Experts of a small language model.
Size: 16 layers, 223M parameters.
Experts: 48 experts in each of 16 layers, 240 GELU neurons an expert, 3 picks a token, a softmax router.
Below are experts of layer 2 (counted from 0) of a mixture-of-experts language model. Rows are named router (the router's row for the expert) and show model dimensions 128-255. Each number is 500 + 40 x the weight over its row's rms, rounded and kept within 0 to 999. Numbers have three digits each.
After each expert's rows: a language model's description of what the expert responds to; "comes after" lists some tokens at least twice as common just before its tokens as in all text. This comes from a sample of Wikipedia text that the model never trained on. Tokens count by the router's weight.

# expert 4
router:448560476501524510526486492568513463491523538488524494476390498538558530484479474498549433456445489528529525477549496412489452422509479556547556469554573408515497489508549459489468511484474536473564488448465511536508453533519470534558557483481485467487482552511556451579500558495474536546480532463523503475465584539510556488524535481553540418457493497517470544560446536515512430525565
It responds to: Hyphens and word prefixes. Hyphens inside compounds, opening parentheses and quotes, plus word-initial pieces like de, re, in, Runners, Self, e.g. Runners-up.
comes after: "\n", " as", "\"", " non", " al", " co"

# expert 44
router:478412467540535508496523481479530446423551483453478469511511468477535404500429528523512459575532509560545470471455498477528562456488480464492475419529462527497434511530565583584578472382467480514439440517482436492507515499530505462506498481468495542489544451442491589521542469481479502510523523487464523503604550488469546522452475451484554478540502487514527541451563514517490475528521
It responds to: Action verbs and participles. Main verbs and past participles after was, to, and, such as made, released, converted, called, built, began.
comes after: " to", " was", " and", " were", " is", " be"

# expert 19
router:420514448523493480524457521556520514522480576530541487476426531500459471520550418530507476539498535458462500478524466564511545530494532496523476555508401531387607471558424488475499527546525524535606562495530567539453568510489578490481554516553503442509468504475516494508558533498451578538415501509477520535501509527507458470554493507464493522547506501568460529489521529478486572469442
It responds to: Bare spaces, with/for. Lone space tokens in tables and before odd words, plus prepositions with and for and endings like -ing.
comes after: " |", "|", " MPC", " along", " associated", "IUCN"

# expert 33
router:439512472496453529547462511475492511489420508503541502518415541501515484544474611518472447545498462444422499431433505568447494522503500506500434580504516468472562528557492473528519434554499506490482583504507491518540563497517473499524534523507476466558485483518477529436408556421487541496462473500531515546520518477551502425506486472541453490566504445417468492545518499436483554577523
It responds to: Digits in numeric tables. Numbers and digit pieces inside tables, track lists, statistics and durations, such as 4, 11, 20, 888.
comes after: " |", "|", ":", ";", "–19", "N"

# expert 15
router:430495503466574567478511483406545516467457507461484482581460504512454534404463490563441541494467520531535526594438607456481516559466525561441448462515502518569431486548518460501543545469502538429468522490512463539518495487496441538492495498496505508469607519524465454465555466486468481556461461487485549493466523525502511488504526513625534477504520467451525529485512480414510525566429
It responds to: Place and venue nouns. Nouns naming places or facilities after a name or article, e.g. City, Park, River, Castle, Wharf, school, home.
comes after: " the", " a", " The", "The", " High", " World"

# expert 21
router:480485554500487480541492495542498486449488472516459493471510481526481497497511554480489483441587510502500517529446520500458445522559470500462548499464507507580526500522535515504464519445477527481418483443425445464416488487497502542547513452410501583488478506515491452470501488568513466546558472475553501497537463518513502530519536555470525505444494502454516493565519474397436498518505
It responds to: Line breaks and headings. Line breaks after sentences, list items and tables, plus section heading markers like ==, ===, and closing punctuation such as ." or ).
comes after: "\n", " |", ".", "==", " =", ")"

# expert 25
router:515590604464565486505481450453451542541504548445522528516568510505581426601548407489489552561461504452460502506495524562427465537489452461478495539437432492480570506533474525400531517568482500512575499517532471446454495466476535419550528495487496539501478513506466624523574522570480562494444504502484523463534433459477494483534438542453457529480508452415485558409488507479476512484551
It responds to: Infobox field labels. Field names and labels in infoboxes, taxonomy boxes and tables, such as Source, Total, Coordinates, Genus, plus blank spaces and coordinate symbols.
comes after: "-", " |", "|", " •", "Personal", "·"

# expert 18
router:460556499502466523523488486530507524448453514475513491511540472481444464475502434551525511451557488480478583485471471547435483586477498479532431575536437511538507461508420458545479507498504544494568521472443496491522475487459452475565543536541537517550478544471460480549596491544507534509435526440418590505528521516541454445418477548465485563533492444516467533442516482517446543490418
It responds to: Stage and unit nouns. Nouns for stages, divisions or units, often before of or a table bar: phase, round, season, part, District, Episode.
comes after: " |", "-", "|", " a", "==", " took"

# expert 46
router:501539475534472463489480434578491490542462553475525479445452507505519528521509508547536476475476544437461507421503474587465582449455499447496493582525437449419579565532502444477499473503398515528503512501530527512524582524516533465531528556567489491518504521521463512495513520500483508475492508563428565522457465576557506387450458467521487447556482501480480525497508547470492552498483
It responds to: Countries and nationalities. Country codes and names in sports tables and lists, such as ARG, ENG, ITA, United States, American, France.
comes after: " |", " United", " (", " New", "|", ";"

# expert 26
router:537448487456504540508477509576513450517536516564484501511484538529563416447556488556535486450571444497426520531495494520439443508474459490509443498471577522501497517408520519485513420513544533448495458516445495443479498510550427535550506461479489482452484473453538493510497548544521502563546474510507449584480484559542552507503531556451477501460472498457574507517521481498498520515500
It responds to: Articles, heading markers. Articles the, a, an inside titles and prose, plus = and == markers opening wiki section or page headings.
comes after: "\n", " of", " in", " is", " as", " with"

# expert 13
router:497508556456496506569489549463480539519549408534520508560567495590607464520467510512482528496510470511495493508495672496447431570537516519530472520483498491482533446445497517499532467463540418508446493471524509485510490482548503487488496485372498482545478480546466531500390499452543507505543513480543514465499465417486488499536480533481479491449500527516547554497494499488451464486499
It responds to: Scores and small numbers. Small numbers in table cells and match scores, especially results like 3–2, 2–0, 102–67, and dates in infoboxes.
comes after: " |", "|", ":", ";", " 1", "–19"

# expert 10
router:526454543474478577461493458534543484520489540522444507551457532537498432442535542558475531459502439491473490442467453510476505377502472450533484489458466598485541531505515521554582432583533546450563520497502498417514452547529471562520450512541468438466535538515507555500462525487473517542544448532436518504466460440529486499544498576535475499457511490481512453458488462508475544485492
It responds to: Definite article, possessives. Mostly the or The in running prose, plus possessive pronouns his, her, its and the apostrophe before s (Men's, team's).
comes after: "\n", " of", " in", " to", " for", " on"

# expert 17
router:422466532434462479506491555492455521518447444587558513522520511544474623489440425517548471497487474477432509574514585521509464511498509577520503477569580452525465501462540470552497538460472476510490503420476514544467492551481495506491536497501521545475456483446487417479456476550470505539477502420514396487473546569480475482492508473447519497463501567527489447482461501540550449445463
It responds to: Quantifiers and word prefixes. Number words and quantifiers like two, one, all, some, plus word-start prefixes and name pieces such as ultra, non, Semi, La.
comes after: " the", " a", "-", ":", " The", " \""

# expert 6
router:569468499501534480456508524535534534511535542445455487515537477444503447487519534470549502520457466497506497546459543468535531517472568426453515448505457457534461520514578506563547494451559483417467522550522442463484537545500427456512516536455481539522466442454540572510565526433531474489453462460444532487519469439487550558512488469437530555501497403529482488504544509564510537556497
It responds to: Career and action verbs. Verbs and nouns of activity in biographies and sports, often after was or he: served, won, held, elected, appearance.
comes after: " was", " to", " he", " and", " a", " his"

# expert 5
router:499495547506571491506488532430532474482469478537505523432548459575452443491463506524500589537524505561564449525497622524503566556518524473455556440521542423527483537445547501554513437488462410485530454485467499509498526474534503504513410522499489491480503506437535477465528439430511430441466518501512523483524542520514453552467559473528539440531491469520551474467570499499409462501499
It responds to: Abstract and civic adjectives. Adjectives and nouns after an article describing government, politics, health or law, such as public, political, military, strategic, Republican.
comes after: " the", " a", " and", " of", " an", " The"

# expert 47
router:486558593492498572409521587401478546465459476502458476516506476496510502499573539489464487440481509559453526592511562463501506503431495485475479445537481521561529511512512540501503482539584442471474510520562504491620492437531453578553534474514496528512534438505544438494529582478518448471476481514518456506522503526444478512486451517459502498470530490550515490542523487538536437485519
It responds to: Media work nouns. Nouns for media and creative works in entertainment articles, e.g. film, series, album, television, magazine, book, journalist.
comes after: " the", " a", " The", "==", "'", " Best"

# expert 35
router:474450443592443522542486565501545462553557458529551550528548554401446539483530505491532479413560514560449478521433445615531512492457483484509522516581503511449501505445442461488519528474459521515498521568487557497472514538561545534453506502511514478539526472570487488502437526512457532497426425562490549539515434523494486505551539501473498478461479468443518490446471502560419512496563
It responds to: Coordinating conjunctions. Conjunctions and connectors joining list items or clauses, mainly and, as, or, &, /, but, e.g. Manjunathan & Rajeshwari.
comes after: ",", " such", " well", " known", ")", " served"

# expert 28
router:472520465514501527456487549494477565546545558503503408494543527571470406486484493549484491489508541512455508418491497487404503429493468494485542427420518544452523564481522498467481525455437445472513468466549567550544557535479483560486456550552498529483532535465469495467478513467552473462501615516518553482423530589507473481413472578528530501481506500439565508466445519526590543459414
It responds to: Place and nationality names. Country, state and nationality words in proper names, such as United, States, New York, National, American, Balkan, Norwegian.
comes after: " the", ",", " in", " of", " United", " New"

# expert 0
router:531539484511539499516508605474459492433556512521474525509466469515641502487451471401515477440463485546538522468501555435478452503544459591531540456536551471556426450525506498531471520472459472489557493441510503522541483451520477520489541460399471459477518527516567470495505537451480503510557540483543473515446446506493531506544540507497523431423499452401488553539440508455514451517533
It responds to: Line-start and bracket punctuation. Hyphens, line breaks, opening parentheses and quotes starting list items, table rows, compound words or tennis tiebreak scores, e.g. 7–6^{(, hip-hop.
comes after: "\n", ")", " =", " information", " al", " co"

# expert 34
router:592465457436515424467485502512444468497478516485472555538484549459442470467512488465457505517525572514567420475477451505488499495514527464528434531542481455511459495489525443464444501417578555577486507549440477475476528461524428421486431469561495492540560557445484499517516449466407453565468490603528470532531441509553437502532490442500545562502467484580491522506515492468492547508523
It responds to: Table cell separators. Pipe separators between cells in stats tables and semicolons in number or name lists, e.g. 13; 17; |.
comes after: " ", " 0", ")", " —", " 1", " 2"

# expert 38
router:553491418476566513522462414471558488426459519586500516545468506489471521467512496498496516506532420461526507480487513529578456445528452481550535491456472574395460509487500480486427500503478464482539461501485455524501508503516478538454518509532520521493492534558522472512514439549473536554558465558516506528474508449458521511503478611504457512552532435493534486445582490537550522484427
It responds to: First names, name starts. First names and opening pieces of proper names in lists and credits: Dan, Bill, John, St, San, Al.
comes after: "\n", "-", ":", " by", "|", "="

# expert 43
router:489489577490448511507529528543507468509508510473516466490576511551506566484456456567503440505604453512569445439519459490498471568589441438474550522453554430442535490468470580466503469471520507552494445533542535514524459478494565448464505519516485531510503462485422538453494540502503478542511508516484516514431529443521507479554460566424551533469527574533512552477530460535518545483531
It responds to: Years and dates. Year numbers and month names in dates, plus commas and closing quotes, e.g. in 2013, 13 April 2019, from 1931.
comes after: " in", "|", "In", " In", " July", " January"

# expert 14
router:503487485544527534498516469548482443521515478536450438438551490470479487582538493505522474530540554518467532479438486499542530494562479549481492462477450551531481469497455512481500536471456500537555437408450426453471485501490562466482439482522503528534508544502526513493508454540587471496491552503539478511565499504502478524475502453398488552468507459484475516462473506513449486437566
It responds to: Clause connectives. Conjunctions and relative words joining clauses, such as and, as, that, which, while, plus purpose nouns hopes and attempt.
comes after: ",", " he", " to", " and", " was", " is"

# expert 32
router:542458554530518513544520469574555578541510482459510445502483484435512531499512525475438517447483512463493499508541531526491573541517462466467453505567559599581519489488568510493445570490500516504482488416491465514540532486439556546493491449522517446510487530530418544469502525542534482449454534489534493500581542499526465584524456448398537551497493502521478511459422510499383451459432
It responds to: Function words and quantifiers. Common determiners, pronouns and discourse words in prose: that, which, this, first, one, not, year, instance, according.
comes after: " the", " a", " is", " The", " his", " this"